From a checkpoint of a small mixture-of-experts model trained on Wikipedia.
Size: width 256, vocabulary 8192.
Training: 873M tokens, 4363 steps.
Below are experts of layer 2 (counted from 0) of a mixture-of-experts language model. Rows are named router (the router's row for the expert), gate (a neuron's input weights, with its number), up (a neuron's input weights, with its number), down (a neuron's output weights, with its number) and show model dimensions 0-63. Each number is 50 + 10 x the weight over its row's rms, rounded and kept within 0 to 99.
Before each expert's rows: "comes before" lists some tokens at least twice as common just after its tokens as in all text. This comes from a sample of Wikipedia text that the model never trained on. Tokens count by the router's weight.

# expert 2
comes before: "\n", "-", "0", "9", ":", "=="
router:38 52 54 49 60 57 82 27 59 59 59 44 54 47 48 58 66 48 40 52 45 46 42 50 57 48 52 51 37 52 62 51 42 49 64 57 42 61 64 54 56 28 39 71 52 49 62 35 49 54 34 50 61 46 35 64 48 67 38 45 58 48 63 41
gate8:47 57 56 61 57 33 37 46 52 60 66 56 47 31 47 60 64 38 59 53 61 47 44 44 61 45 74 55 41 37 49 50 47 74 43 53 57 47 48 43 45 37 76 59 70 45 53 59 66 64 46 44 59 32 58 35 46 51 39 59 56 61 48 41
up8:51 46 70 59 56 65 51 56 67 58 42 40 60 38 58 39 39 43 64 50 30 36 52 37 50 45 47 53 51 44 64 47 70 55 26 46 59 37 56 57 27 62 65 34 54 52 40 70 47 40 37 45 60 38 40 53 53 59 51 35 58 45 53 44
down8:55 51 62 65 57 59 56 42 62 61 43 50 46 39 41 59 52 53 39 54 46 59 35 59 40 22 57 52 45 44 43 65 34 65 30 49 43 50 58 38 43 62 62 46 48 53 51 33 49 52 50 65 52 32 43 44 64 44 56 45 57 41 68 30
gate9:55 59 43 58 51 42 51 56 49 36 63 71 62 45 59 42 44 55 55 51 44 56 35 58 39 42 44 44 42 64 71 56 56 67 30 51 50 34 43 45 25 49 48 57 44 53 44 38 49 72 48 42 55 66 71 41 54 63 62 48 55 42 69 27
up9:39 64 54 52 44 47 54 71 56 52 51 48 36 32 40 46 47 65 46 53 51 51 65 43 47 35 33 57 57 44 67 55 53 61 26 49 42 48 57 69 47 67 44 44 66 42 44 31 51 37 58 48 74 62 46 56 27 31 29 66 57 57 43 25
down9:41 34 52 38 60 62 39 48 54 32 41 65 31 42 51 49 34 54 57 56 42 59 62 65 32 52 30 53 49 46 51 42 60 60 44 64 46 45 71 56 55 49 50 35 55 55 33 58 62 61 48 39 60 42 45 56 59 51 41 50 38 53 44 66
gate10:45 56 50 44 55 55 42 58 50 69 38 59 59 49 50 65 51 63 47 62 68 51 65 41 51 39 56 61 56 40 54 40 51 61 32 56 60 65 59 44 50 46 55 46 51 34 54 37 49 51 47 31 60 27 38 68 56 64 50 39 34 56 50 47
up10:42 39 35 48 53 40 57 39 43 33 46 42 42 46 66 48 33 45 42 47 47 49 55 55 53 63 58 46 51 55 52 50 50 38 40 42 35 47 53 46 45 40 24 66 60 55 62 54 45 61 29 63 40 48 50 36 51 61 53 69 39 57 57 59
down10:46 38 53 47 66 58 47 57 40 61 51 30 53 68 45 51 48 55 52 38 43 52 60 30 58 48 56 46 40 57 70 47 56 60 49 54 42 50 52 51 34 44 53 39 42 60 43 51 60 57 47 33 21 51 67 52 56 51 40 57 59 50 39 47
gate11:45 45 51 45 49 62 59 57 63 33 57 47 62 48 52 51 75 46 48 59 43 44 42 60 45 47 51 70 35 47 54 56 48 46 67 49 54 40 65 58 62 52 42 39 66 40 49 56 59 61 37 64 39 56 63 63 71 55 44 44 56 49 30 56
up11:51 66 53 47 65 49 38 48 50 59 38 41 43 56 67 59 55 45 42 61 27 49 40 63 45 48 59 36 43 53 60 50 46 44 56 46 58 60 46 62 52 63 62 30 32 43 57 41 43 62 46 59 43 64 39 59 62 39 55 38 43 50 42 43
down11:42 43 37 52 46 41 33 50 46 44 50 61 74 60 62 54 33 44 59 51 44 41 45 61 27 65 54 67 33 56 32 44 61 57 43 31 63 53 61 40 45 38 48 60 53 43 52 52 42 37 67 53 63 60 64 30 29 63 56 57 44 42 40 64
gate12:55 50 50 34 44 33 57 55 23 30 58 47 29 54 49 48 61 63 50 49 42 32 42 65 43 48 48 50 57 52 46 55 51 67 64 50 43 47 49 59 39 61 56 45 53 41 56 43 36 49 56 40 56 47 50 45 64 54 53 47 52 55 42 61
up12:42 73 38 47 54 48 65 54 56 38 41 53 50 48 48 45 59 46 49 54 50 41 57 44 44 47 61 66 40 34 50 66 42 57 44 55 47 39 52 32 52 54 49 41 44 50 50 48 51 44 51 59 76 54 35 55 61 31 37 51 64 38 59 39
down12:56 43 41 44 42 46 42 54 28 58 58 45 50 53 54 49 54 53 68 56 70 47 49 66 40 63 51 55 61 41 62 41 38 57 66 60 61 22 63 72 64 66 49 35 38 53 54 57 39 39 50 45 62 40 57 52 61 73 32 41 42 39 55 50
gate13:45 70 38 57 45 62 50 42 61 32 52 59 63 41 61 70 69 51 60 52 45 57 46 51 43 55 54 52 39 55 41 54 36 40 75 66 49 46 52 55 53 27 59 44 50 48 67 44 49 62 51 56 68 61 51 48 48 44 35 49 42 52 36 42
up13:30 50 48 68 53 67 32 47 60 59 70 43 68 51 36 40 42 36 51 53 44 43 69 54 37 48 56 48 48 45 42 57 48 47 53 58 51 67 51 65 39 60 61 48 58 50 45 32 39 54 34 40 57 58 48 54 48 48 47 45 54 29 38 53
down13:44 47 48 47 39 42 48 64 42 73 62 43 55 68 49 64 33 54 39 41 63 46 40 58 37 44 69 46 49 46 57 54 64 38 53 52 48 37 52 51 47 54 65 42 51 48 53 53 59 72 52 58 61 40 62 49 55 37 42 69 39 38 68 37
gate14:52 47 54 37 47 59 61 60 49 49 41 58 59 57 49 37 55 78 46 61 41 51 46 51 62 65 39 43 54 39 40 44 37 57 67 45 38 35 55 39 32 59 50 62 50 31 47 38 75 53 44 51 40 71 53 63 49 66 61 48 52 29 51 48
up14:55 70 37 33 61 45 57 51 69 76 40 61 50 51 32 68 25 54 60 69 32 39 27 31 58 70 54 64 39 51 38 50 60 55 51 66 53 46 53 36 31 60 45 61 51 49 47 55 51 52 61 38 49 49 51 51 48 68 48 45 44 43 58 41
down14:48 58 39 66 60 38 43 45 56 64 47 47 37 47 48 55 56 34 45 65 67 38 40 43 30 44 59 55 32 33 56 46 47 35 38 48 56 37 61 53 50 30 57 43 61 61 61 29 31 35 61 51 34 28 56 57 48 49 46 47 53 37 47 68
gate15:53 54 36 54 50 66 46 64 45 60 55 34 40 58 63 34 43 50 63 51 40 55 53 64 58 51 53 51 44 45 60 34 68 67 40 46 46 58 49 54 51 40 49 51 50 35 41 38 53 55 71 47 58 48 31 29 33 65 58 44 58 50 80 61
up15:45 46 43 55 46 40 64 50 51 49 52 47 48 62 47 39 44 31 43 58 57 63 54 32 69 55 41 46 57 43 56 53 54 57 38 63 43 49 54 44 46 58 54 53 67 49 50 54 50 43 48 51 65 50 60 50 46 60 47 71 51 56 57 54
down15:42 55 54 43 62 43 57 48 56 31 29 72 54 46 29 43 49 47 52 52 61 56 60 48 50 44 58 59 49 38 46 36 41 31 47 36 51 56 54 45 47 50 63 51 51 49 49 49 69 48 56 49 56 40 67 50 56 39 39 50 47 79 55 56
gate16:52 68 39 38 52 47 72 40 34 42 48 49 26 58 45 43 64 48 60 57 67 53 47 33 59 64 48 47 60 50 62 59 59 51 55 56 54 58 42 50 43 65 80 35 66 34 31 57 51 57 71 42 51 53 39 44 45 44 48 40 75 61 59 61
up16:42 53 59 54 28 52 48 48 50 57 49 52 32 57 26 47 67 48 52 64 58 49 59 54 50 44 49 54 55 34 44 51 25 71 68 60 45 56 42 67 45 50 54 56 60 65 53 41 58 52 56 35 48 49 30 53 44 31 63 59 57 63 61 36
down16:48 47 53 54 64 48 57 52 49 71 53 64 46 33 51 60 51 61 55 55 46 51 55 48 43 50 58 47 44 42 44 60 38 37 35 33 47 44 31 64 54 33 38 58 67 43 63 54 40 52 56 50 66 43 58 34 44 60 55 85 51 55 31 58
gate17:18 48 38 55 53 43 56 33 68 68 43 45 56 37 54 47 47 44 48 43 34 49 53 43 40 52 48 34 40 67 48 54 80 65 43 54 59 32 68 40 63 60 34 41 56 70 54 43 57 54 59 42 47 52 56 53 50 55 44 51 52 60 45 50
up17:42 43 56 57 43 56 52 38 45 42 68 30 29 41 35 46 58 56 64 48 50 42 36 63 45 40 43 51 49 42 46 45 45 62 46 48 51 57 47 34 32 69 43 46 49 32 55 36 35 43 62 65 57 36 53 24 43 60 46 44 55 41 41 62
down17:52 52 76 31 58 55 50 29 44 41 71 27 39 43 40 42 44 64 43 55 49 56 47 44 49 45 34 46 62 36 39 57 40 54 38 39 50 27 51 69 50 41 48 52 52 64 56 52 48 55 61 42 42 59 47 60 65 61 39 45 51 52 72 43
gate18:51 63 68 48 59 56 43 57 41 49 38 64 71 42 40 62 58 52 45 50 42 46 39 53 45 51 52 45 48 37 38 64 38 36 62 61 54 68 75 70 64 49 45 50 55 40 34 27 52 52 35 41 44 55 45 66 41 43 43 47 48 51 56 55
up18:39 63 50 46 39 56 57 38 56 72 42 50 48 51 59 38 61 41 39 41 42 33 64 46 37 55 63 51 64 55 44 36 33 50 51 41 75 55 65 49 50 33 36 49 55 45 44 52 38 52 53 47 38 50 47 50 35 59 49 62 43 58 53 47
down18:47 47 50 57 45 57 54 45 28 55 42 56 62 48 61 51 47 40 49 41 36 42 37 61 75 59 45 70 45 34 40 58 57 30 53 47 55 44 54 48 71 32 49 59 56 45 57 56 57 37 33 54 46 52 55 61 45 55 44 57 47 53 46 54
gate19:53 52 46 86 50 40 52 37 55 51 51 40 45 56 40 52 47 31 45 60 46 32 50 53 37 55 56 54 52 42 40 39 51 45 45 45 46 40 44 50 48 22 55 50 48 68 36 47 57 55 48 33 54 45 41 35 43 39 42 60 31 67 60 53
up19:42 57 56 64 64 55 47 49 41 51 46 44 61 68 40 49 55 23 37 54 50 43 51 58 36 41 44 42 35 48 51 59 55 58 33 44 46 49 45 19 51 40 51 68 63 61 46 47 54 53 43 59 66 59 47 55 48 44 58 57 45 57 63 61
down19:48 53 43 46 42 44 57 45 55 35 52 64 61 42 33 49 47 61 56 51 51 42 43 40 41 69 58 28 63 58 31 58 62 37 43 42 57 44 75 54 63 71 62 60 51 46 44 56 45 37 63 49 61 75 50 47 47 44 45 37 50 57 47 59
gate20:44 44 43 54 69 56 50 63 65 70 61 55 45 59 40 66 56 35 45 46 63 32 69 55 43 23 53 63 27 34 46 56 37 54 72 57 61 49 49 49 52 35 63 62 61 41 72 42 48 55 49 50 57 37 61 62 58 66 56 44 47 40 58 57
up20:56 53 52 49 57 46 50 65 52 52 38 49 67 35 57 45 62 42 55 64 47 46 54 39 63 51 80 45 54 47 54 45 62 36 40 33 47 52 41 42 32 54 52 43 50 53 54 49 54 47 35 69 52 46 63 39 42 34 62 41 47 61 59 43
down20:37 53 34 53 56 66 32 43 53 49 30 52 53 75 47 47 59 55 44 50 69 54 34 49 57 40 42 42 58 47 49 62 34 48 54 47 44 78 45 65 43 50 44 42 42 48 49 48 48 49 46 55 72 44 68 47 48 62 47 55 49 63 31 51
gate21:43 52 43 55 60 61 50 58 36 58 51 50 49 42 48 44 27 37 49 37 31 65 55 56 53 44 60 27 60 47 33 51 48 55 46 36 45 42 51 45 64 52 33 57 59 51 64 40 50 47 40 44 62 34 46 44 66 49 69 52 51 57 49 61
up21:56 53 43 45 57 68 37 60 55 50 44 67 61 29 55 42 37 46 47 50 51 51 36 71 39 61 32 51 49 54 48 64 54 46 36 46 51 36 56 53 79 61 30 51 37 64 43 46 38 51 52 36 57 47 60 58 57 56 52 51 51 65 59 59
down21:52 31 28 58 64 58 41 55 46 58 51 61 58 36 56 53 58 47 38 64 57 52 41 49 31 59 63 60 50 48 42 45 58 45 45 40 58 43 52 33 57 40 44 62 41 59 52 64 63 43 46 59 35 52 42 66 49 48 59 37 61 49 68 59
gate22:39 54 45 60 44 54 64 48 66 49 63 53 48 50 42 51 44 43 59 39 61 68 38 38 37 43 48 39 42 40 63 58 74 67 40 43 35 55 45 55 58 46 49 56 51 56 45 50 50 51 32 63 47 43 49 62 39 52 63 48 62 65 45 65
up22:40 51 55 58 56 46 31 53 56 51 47 33 45 57 52 49 52 55 65 51 63 56 52 75 33 46 42 39 40 42 42 57 44 39 55 71 43 59 66 40 66 35 52 43 48 61 49 40 47 64 59 57 50 54 43 53 42 63 33 49 58 63 53 40
down22:60 58 45 52 60 42 38 36 43 52 39 44 50 50 53 50 55 48 64 54 58 38 69 51 57 52 49 64 44 58 46 27 55 55 32 55 49 61 55 41 24 39 51 51 47 41 44 47 50 53 56 60 54 25 42 74 51 64 66 47 52 47 67 39
gate23:46 47 47 45 41 60 58 31 44 41 62 49 43 44 57 51 47 48 45 55 46 71 31 59 44 33 57 53 41 53 40 53 49 48 51 60 40 45 55 49 62 62 33 53 35 45 35 30 49 72 39 81 49 48 59 53 72 51 63 48 54 61 53 52
up23:57 48 55 37 40 53 66 43 42 52 46 45 49 51 61 54 40 50 72 55 65 55 49 44 44 48 56 75 62 53 41 51 61 38 52 50 51 53 42 42 63 43 61 40 46 40 60 47 60 49 50 61 45 42 52 58 51 50 46 68 54 55 57 47
down23:37 50 58 50 59 38 54 44 68 59 60 66 52 35 44 45 45 67 51 62 46 57 55 57 38 44 39 30 49 74 54 57 37 30 51 54 40 60 64 42 45 59 58 57 58 68 55 61 44 45 46 49 32 50 32 46 60 44 54 53 70 60 44 58
gate24:39 40 61 37 64 42 47 64 45 19 49 49 36 31 42 36 49 48 45 62 45 52 71 66 46 39 57 64 49 32 55 45 39 77 32 44 60 53 60 57 59 50 32 39 58 46 41 63 47 55 48 57 42 56 40 53 51 57 35 35 62 35 54 60
up24:39 46 47 45 39 40 29 60 59 45 44 47 43 48 46 66 60 49 46 29 54 52 52 63 63 58 48 53 45 51 59 46 70 62 42 62 44 51 67 42 43 52 45 52 49 58 37 60 48 62 63 44 23 40 44 49 46 73 50 44 49 57 43 53
down24:42 51 49 70 61 38 46 58 64 48 61 49 35 45 30 40 40 51 56 58 46 46 49 47 62 46 33 36 39 68 51 46 52 50 69 58 45 43 49 41 41 57 54 46 27 69 41 56 66 48 59 64 54 43 62 50 42 67 39 35 67 47 46 62
gate25:45 45 45 38 54 42 56 74 64 46 40 52 50 67 55 58 62 65 54 57 44 65 61 48 54 67 51 40 46 45 46 41 61 61 39 76 38 57 53 46 57 37 45 52 37 44 58 59 48 55 39 57 55 66 46 48 40 60 40 58 38 52 64 36
up25:47 40 69 46 62 60 61 54 51 46 53 62 40 43 39 53 53 45 51 32 63 50 45 56 46 45 64 59 47 59 47 54 37 41 57 41 71 57 49 58 54 57 69 45 52 45 68 52 52 45 48 42 55 49 44 51 49 59 62 52 44 50 37 49
down25:45 49 55 52 55 53 24 50 48 66 50 41 76 63 49 23 36 52 60 59 51 45 61 49 52 73 61 53 43 44 36 50 53 46 55 61 50 48 67 56 63 45 61 40 33 36 51 46 44 48 44 19 58 55 46 61 46 24 42 47 40 37 46 51
gate26:25 28 51 57 55 38 49 52 59 52 38 51 45 67 48 51 37 56 45 57 63 43 29 44 57 46 49 47 52 63 76 78 57 33 47 36 58 49 52 59 57 30 47 57 59 61 52 23 51 27 35 48 52 57 61 50 60 48 61 50 63 48 58 28
up26:48 52 34 41 60 51 71 54 60 50 46 53 49 43 46 73 41 56 66 68 55 58 31 55 52 24 65 47 48 61 57 48 50 52 54 55 47 63 47 47 38 43 47 33 60 48 48 37 46 38 46 46 63 56 54 61 60 56 40 51 42 39 38 30
down26:50 52 56 64 51 40 34 42 57 65 45 54 46 46 36 34 59 44 72 50 26 67 56 57 64 53 25 51 55 61 45 75 60 44 57 40 40 47 66 37 69 53 50 54 56 37 52 62 49 35 47 63 47 57 37 64 47 49 51 34 50 52 51 53
gate27:60 51 45 43 41 24 61 43 49 48 49 59 66 71 56 45 42 49 73 61 58 57 38 51 48 50 67 60 41 68 45 52 43 74 36 48 42 37 45 64 48 50 46 47 46 59 46 49 38 35 57 45 41 22 63 44 53 33 51 49 58 56 49 48
up27:35 55 52 61 62 62 39 63 64 47 52 45 49 44 55 54 46 57 38 59 41 54 42 46 65 64 37 32 53 36 43 61 43 40 50 49 56 53 52 36 29 58 31 39 71 43 62 43 67 40 58 45 66 58 34 61 57 28 53 48 29 58 30 45
down27:45 36 50 49 28 45 47 38 41 71 48 60 68 51 34 46 49 51 46 59 54 43 38 62 40 47 54 32 38 68 58 59 51 63 66 46 53 43 56 51 31 64 38 44 57 34 58 66 49 44 45 66 58 41 41 47 43 40 49 51 42 62 67 39
gate28:47 39 63 40 48 47 51 38 52 61 49 46 40 39 35 46 58 46 78 57 27 48 65 65 65 29 59 43 29 45 61 30 43 60 62 49 58 53 45 68 60 64 49 46 54 37 61 71 42 41 39 39 27 58 44 64 42 64 48 36 49 43 45 49
up28:72 49 52 56 45 47 58 52 45 65 43 55 50 36 56 42 32 32 44 32 48 58 38 57 52 50 50 60 40 43 47 44 36 55 46 31 56 49 39 34 49 47 66 53 52 58 41 38 44 64 46 54 61 54 31 43 48 59 39 53 39 44 62 44
down28:51 42 48 52 44 64 44 61 40 52 67 57 53 57 42 47 66 36 55 34 44 48 44 36 35 47 46 39 40 40 61 54 41 65 42 64 49 53 37 45 33 59 45 57 36 48 41 37 39 54 56 69 51 38 42 47 50 62 44 44 43 47 60 26
gate29:29 59 37 30 58 46 38 59 63 43 66 73 40 41 40 47 46 47 52 50 45 51 38 42 59 54 45 43 58 47 43 71 46 32 53 52 34 48 63 33 32 49 51 40 47 49 41 56 43 44 47 41 51 64 54 70 45 40 63 62 52 46 70 62
up29:37 31 68 62 63 73 59 48 55 52 38 37 66 64 39 53 61 65 57 41 72 49 37 39 44 57 50 34 44 55 54 52 51 41 43 54 47 48 41 67 40 51 61 56 30 47 62 47 71 51 48 57 40 59 37 46 33 58 48 50 49 39 45 45
down29:46 64 54 55 56 46 50 67 44 30 50 35 48 66 54 49 51 75 49 50 45 53 54 57 45 47 60 49 48 45 24 54 50 57 32 81 31 60 56 46 64 43 55 48 52 33 64 53 60 46 53 65 47 46 38 36 59 35 38 64 59 46 67 58
gate30:29 55 65 53 30 39 58 54 46 65 44 50 43 28 46 42 51 40 46 56 47 54 55 71 58 34 51 58 56 43 61 47 50 37 60 50 57 48 49 56 65 46 40 55 70 41 38 52 50 58 76 34 54 59 49 64 67 42 35 38 62 35 38 55
up30:43 79 71 52 25 52 62 74 54 65 57 63 44 41 38 55 44 32 49 52 58 43 57 50 49 42 36 58 60 56 54 50 56 33 40 53 55 39 50 51 41 44 47 50 61 52 54 62 53 37 49 48 52 59 35 56 40 48 44 59 65 67 46 42
down30:61 36 58 43 58 45 48 56 46 51 32 38 65 59 50 60 52 62 45 48 40 61 40 43 53 47 47 37 54 71 50 33 61 50 73 64 43 46 43 40 59 64 43 54 45 58 68 55 50 60 54 73 33 53 38 57 51 38 42 60 45 66 41 66
gate31:40 50 63 38 41 28 54 41 68 61 40 40 61 63 52 43 48 32 41 53 47 53 51 73 45 46 46 55 39 58 47 36 53 38 75 54 56 44 64 60 44 67 53 65 47 56 58 55 35 37 44 58 62 42 40 57 56 47 66 46 58 23 51 52
up31:66 52 51 60 67 59 39 63 45 51 58 42 50 47 38 75 54 57 61 28 60 51 54 45 64 58 52 61 74 57 57 54 55 79 44 47 40 36 40 53 61 43 49 45 55 45 44 57 46 36 37 40 24 56 42 49 67 50 49 32 20 62 44 57
down31:48 62 49 51 39 57 54 51 58 35 32 50 42 53 43 65 51 52 45 28 53 45 43 52 58 37 57 63 42 62 55 60 48 55 48 55 45 45 36 50 41 64 42 43 55 57 51 39 35 58 46 48 44 52 46 51 64 45 51 46 66 40 50 43
gate32:44 48 59 48 38 40 57 46 48 48 39 66 31 34 61 55 60 53 38 54 39 50 41 55 53 54 47 47 56 48 46 46 47 36 61 41 56 35 62 43 57 48 46 42 64 30 46 45 55 55 29 43 48 59 48 45 60 66 31 58 37 53 47 48
up32:37 60 52 41 63 58 40 51 62 48 39 47 58 42 53 42 48 35 58 43 34 49 52 36 37 41 60 55 78 39 55 28 67 56 61 39 54 55 45 46 67 37 38 55 40 49 47 56 31 73 41 49 34 51 53 54 58 43 44 70 57 35 49 57
down32:62 33 39 45 50 57 32 43 45 61 31 30 42 44 63 59 35 50 49 63 45 48 52 59 47 60 55 42 57 42 44 68 46 46 56 38 48 56 53 46 40 34 54 56 63 59 58 49 56 32 48 37 55 65 65 55 47 60 48 55 51 64 42 37
gate33:40 62 30 58 45 50 61 52 50 37 61 54 46 54 50 47 51 55 57 44 50 57 38 62 49 37 53 64 41 50 43 21 48 55 59 58 38 49 51 46 53 57 25 59 48 53 49 55 55 43 42 55 50 46 44 48 42 40 37 46 49 47 64 37
up33:42 53 48 57 61 56 44 57 54 32 31 42 44 49 56 63 72 47 43 44 39 51 58 56 63 60 53 49 57 20 59 45 53 57 48 45 48 39 53 61 41 38 55 47 55 48 43 58 56 58 62 50 75 38 46 34 82 48 38 63 47 52 38 43
down33:52 51 37 47 46 64 50 29 54 39 36 49 39 51 43 52 40 65 49 77 48 70 36 30 48 42 41 73 41 64 47 37 42 33 51 52 43 62 53 59 23 43 57 41 49 45 53 36 35 54 55 42 55 51 30 62 34 50 40 73 63 37 66 52
gate34:49 46 72 39 38 50 41 53 66 71 33 37 56 56 71 52 41 54 49 49 45 52 47 58 54 43 36 39 51 46 60 57 48 42 60 64 63 44 62 51 77 68 46 67 47 42 36 39 61 51 61 53 50 58 46 46 58 59 49 45 48 46 52 46
up34:58 49 64 47 51 55 54 57 52 66 38 48 64 51 44 42 50 54 31 51 53 66 48 47 30 45 49 38 34 52 45 58 43 37 56 47 47 50 44 50 49 51 50 41 35 53 43 51 57 76 26 53 39 27 38 20 57 45 59 62 42 55 52 62
down34:44 47 57 55 48 34 57 55 44 46 42 56 31 52 56 44 52 40 63 60 44 50 41 48 52 58 57 58 47 66 36 42 56 45 49 54 54 45 43 47 68 64 29 33 48 50 49 24 77 50 23 49 26 39 55 52 48 33 32 58 56 38 55 40
gate35:40 65 50 55 55 52 45 53 61 30 56 61 59 42 38 73 57 49 49 60 53 43 43 52 49 52 41 58 59 40 51 52 48 51 48 32 54 53 50 56 50 44 42 40 54 23 60 54 55 51 56 42 33 48 49 51 48 55 60 55 35 52 63 39
up35:52 51 61 47 49 51 45 55 51 60 54 50 45 25 45 58 68 29 57 43 50 27 34 62 47 65 46 30 64 40 63 47 55 52 57 37 61 41 39 52 56 48 59 39 36 47 46 49 54 31 35 36 39 51 52 59 54 58 49 23 41 36 71 49
down35:50 57 46 51 62 54 56 54 56 26 54 53 48 40 49 59 43 59 54 47 32 66 60 54 69 54 34 48 47 61 49 51 56 51 35 55 45 76 44 63 51 50 46 51 61 51 48 57 38 48 51 58 31 43 38 66 47 52 64 37 45 32 40 31
gate36:46 62 44 50 38 53 47 36 54 30 56 63 50 51 30 63 44 56 58 45 63 39 53 45 47 36 60 53 45 48 14 61 45 40 57 58 33 52 36 61 54 56 39 69 40 43 48 48 69 58 51 59 56 57 52 52 45 48 51 71 41 56 56 47
up36:46 46 50 41 65 55 59 56 42 47 48 22 43 52 73 47 47 60 44 46 37 44 53 55 59 54 58 48 48 46 59 46 56 59 52 54 50 48 39 44 46 56 57 41 57 47 40 75 50 58 46 40 60 45 48 47 62 41 59 43 29 53 28 36
down36:57 61 70 54 73 54 47 44 64 47 53 53 58 38 52 32 36 33 46 41 41 51 52 51 51 61 38 44 59 56 36 43 55 48 62 62 60 65 63 42 64 53 58 45 61 60 33 61 38 55 54 36 46 46 53 47 39 56 62 52 59 55 45 59
gate37:57 62 57 60 34 59 57 47 63 46 46 59 50 53 70 45 70 34 48 53 57 58 49 49 41 39 54 40 42 47 64 38 51 60 53 56 51 64 44 49 42 50 41 57 34 45 61 43 55 50 57 60 46 45 54 44 48 54 36 40 56 60 48 34
up37:41 35 52 57 63 44 48 56 41 61 46 53 53 42 35 62 49 66 61 59 41 46 56 60 59 59 35 55 40 61 34 58 42 39 54 53 53 48 43 54 47 56 44 48 51 42 53 64 37 51 49 56 56 38 52 34 41 52 51 53 57 50 50 48
down37:64 64 69 50 42 45 50 54 47 49 55 43 59 39 53 51 51 52 61 51 71 48 52 64 52 52 58 63 56 38 45 66 70 63 38 53 47 60 60 55 60 24 49 45 56 39 52 47 51 48 47 61 43 43 54 55 43 50 76 58 58 58 41 64
gate38:62 59 37 53 46 58 53 58 71 68 34 57 31 55 53 59 54 48 49 71 56 29 53 46 62 42 46 43 55 45 51 52 39 46 59 68 58 51 65 56 58 44 49 50 47 48 44 42 51 44 53 41 60 60 40 53 44 47 48 41 42 41 25 44
up38:45 46 46 31 56 53 54 36 66 43 54 37 50 67 41 43 53 37 46 52 40 44 62 54 51 28 53 61 51 56 58 41 46 53 49 56 59 66 61 42 64 43 48 49 54 66 38 60 52 53 56 39 58 47 29 54 47 54 53 58 42 43 38 54
down38:48 54 54 58 48 41 57 42 58 44 50 62 45 48 61 56 46 54 57 40 56 36 65 53 60 55 55 34 55 58 40 32 55 37 55 52 55 62 38 46 48 57 63 40 40 45 54 30 50 45 51 47 28 33 48 40 50 36 54 47 63 32 50 54
gate39:33 56 46 44 42 32 52 37 58 50 42 30 60 51 54 38 31 32 49 66 49 41 38 40 30 62 27 48 44 37 66 53 63 55 55 51 68 47 44 63 32 43 44 48 67 48 57 60 53 49 46 53 50 63 55 48 62 42 47 54 40 63 34 66
up39:37 63 41 44 51 49 46 44 62 38 72 40 61 32 27 41 48 50 45 56 46 47 47 57 40 43 33 54 38 60 61 61 54 51 69 49 40 63 50 78 37 32 38 51 55 36 43 47 63 51 48 64 37 42 54 46 54 45 41 47 43 49 47 40
down39:49 56 32 43 59 69 49 39 58 45 35 37 43 65 43 59 72 66 50 45 47 58 51 34 58 51 46 53 53 54 51 53 57 53 57 57 41 35 60 39 53 45 45 42 55 47 74 46 69 62 61 62 49 65 61 52 50 45 46 48 65 47 42 52
gate40:52 69 58 35 47 43 50 39 57 51 56 52 44 55 47 51 44 51 34 46 61 51 47 75 41 31 67 56 55 54 45 52 59 52 33 42 56 66 36 58 51 55 52 49 48 52 59 62 52 71 46 61 45 42 50 49 53 48 51 32 39 50 43 48
up40:37 51 50 41 38 43 48 39 44 51 49 54 35 40 54 38 51 49 57 41 57 54 51 29 57 57 51 39 35 43 37 49 42 52 59 42 47 46 40 30 66 67 47 55 47 30 39 61 68 53 44 51 38 62 29 55 63 51 59 49 58 54 58 64
down40:65 38 57 55 46 48 65 68 55 64 49 53 58 64 39 45 67 61 55 39 52 51 43 51 55 50 43 50 47 74 59 60 37 53 43 47 53 60 43 45 46 46 56 59 33 63 43 48 34 75 25 40 53 41 42 61 48 39 59 53 33 42 46 36
gate41:32 48 53 69 42 54 61 56 39 38 46 35 52 28 49 57 36 66 29 51 53 77 50 46 56 62 64 36 43 50 45 49 63 43 53 43 38 61 55 33 37 46 35 50 63 56 41 45 36 51 70 61 48 59 50 41 54 37 52 52 48 53 68 58
up41:39 34 25 39 44 47 53 30 51 47 42 52 48 45 46 51 63 32 34 42 52 46 42 66 64 61 49 28 52 63 60 57 76 39 54 47 40 55 37 44 48 52 54 61 64 57 59 45 52 60 69 73 59 34 32 52 28 62 58 45 40 61 45 54
down41:46 28 45 52 73 52 32 35 57 59 45 50 56 57 55 40 43 39 38 67 52 51 59 43 67 44 34 51 59 63 47 53 66 34 55 47 54 57 39 56 62 49 54 53 62 60 56 27 67 41 48 38 49 52 39 58 55 52 51 32 55 56 28 46
gate42:65 35 61 37 73 61 56 74 60 69 47 54 63 59 45 64 47 42 60 47 50 64 47 41 49 46 51 48 31 40 51 37 42 50 38 47 47 54 41 59 63 62 29 49 46 56 42 45 45 51 57 66 46 45 47 39 42 67 39 61 73 49 47 56
up42:40 55 43 49 28 37 41 30 19 36 55 36 50 38 69 49 51 61 38 44 50 50 55 54 53 53 62 51 48 55 51 53 43 60 47 41 44 55 46 48 43 53 45 40 68 44 60 39 58 49 57 40 44 60 42 62 51 42 54 47 48 62 40 30
down42:47 46 41 38 48 52 59 57 52 33 46 36 36 42 45 40 62 45 60 42 73 51 67 47 64 59 60 47 41 58 59 38 62 63 35 51 45 44 60 61 38 38 52 40 56 39 49 56 40 55 55 28 32 59 56 56 52 39 38 33 50 39 65 39
gate43:41 50 56 38 56 41 52 55 40 62 37 46 44 36 24 58 49 46 43 38 45 62 48 47 70 47 49 52 49 42 62 43 35 50 54 51 47 46 28 49 47 59 55 51 72 44 51 30 49 69 49 65 48 49 48 45 46 46 56 42 46 69 48 49
up43:70 43 47 51 53 50 56 39 55 50 66 55 56 70 45 38 67 65 42 42 38 50 39 56 46 48 37 42 47 52 54 48 44 61 50 53 45 38 57 53 50 49 67 44 46 57 33 52 75 38 66 46 58 49 51 44 46 54 57 48 42 44 42 66
down43:50 45 52 53 50 41 49 44 57 59 64 49 36 45 53 31 60 32 28 45 42 44 27 64 61 80 70 51 48 44 39 37 46 43 39 51 49 37 63 56 69 58 47 60 52 48 36 48 53 44 47 40 53 47 48 40 49 46 48 59 54 36 42 57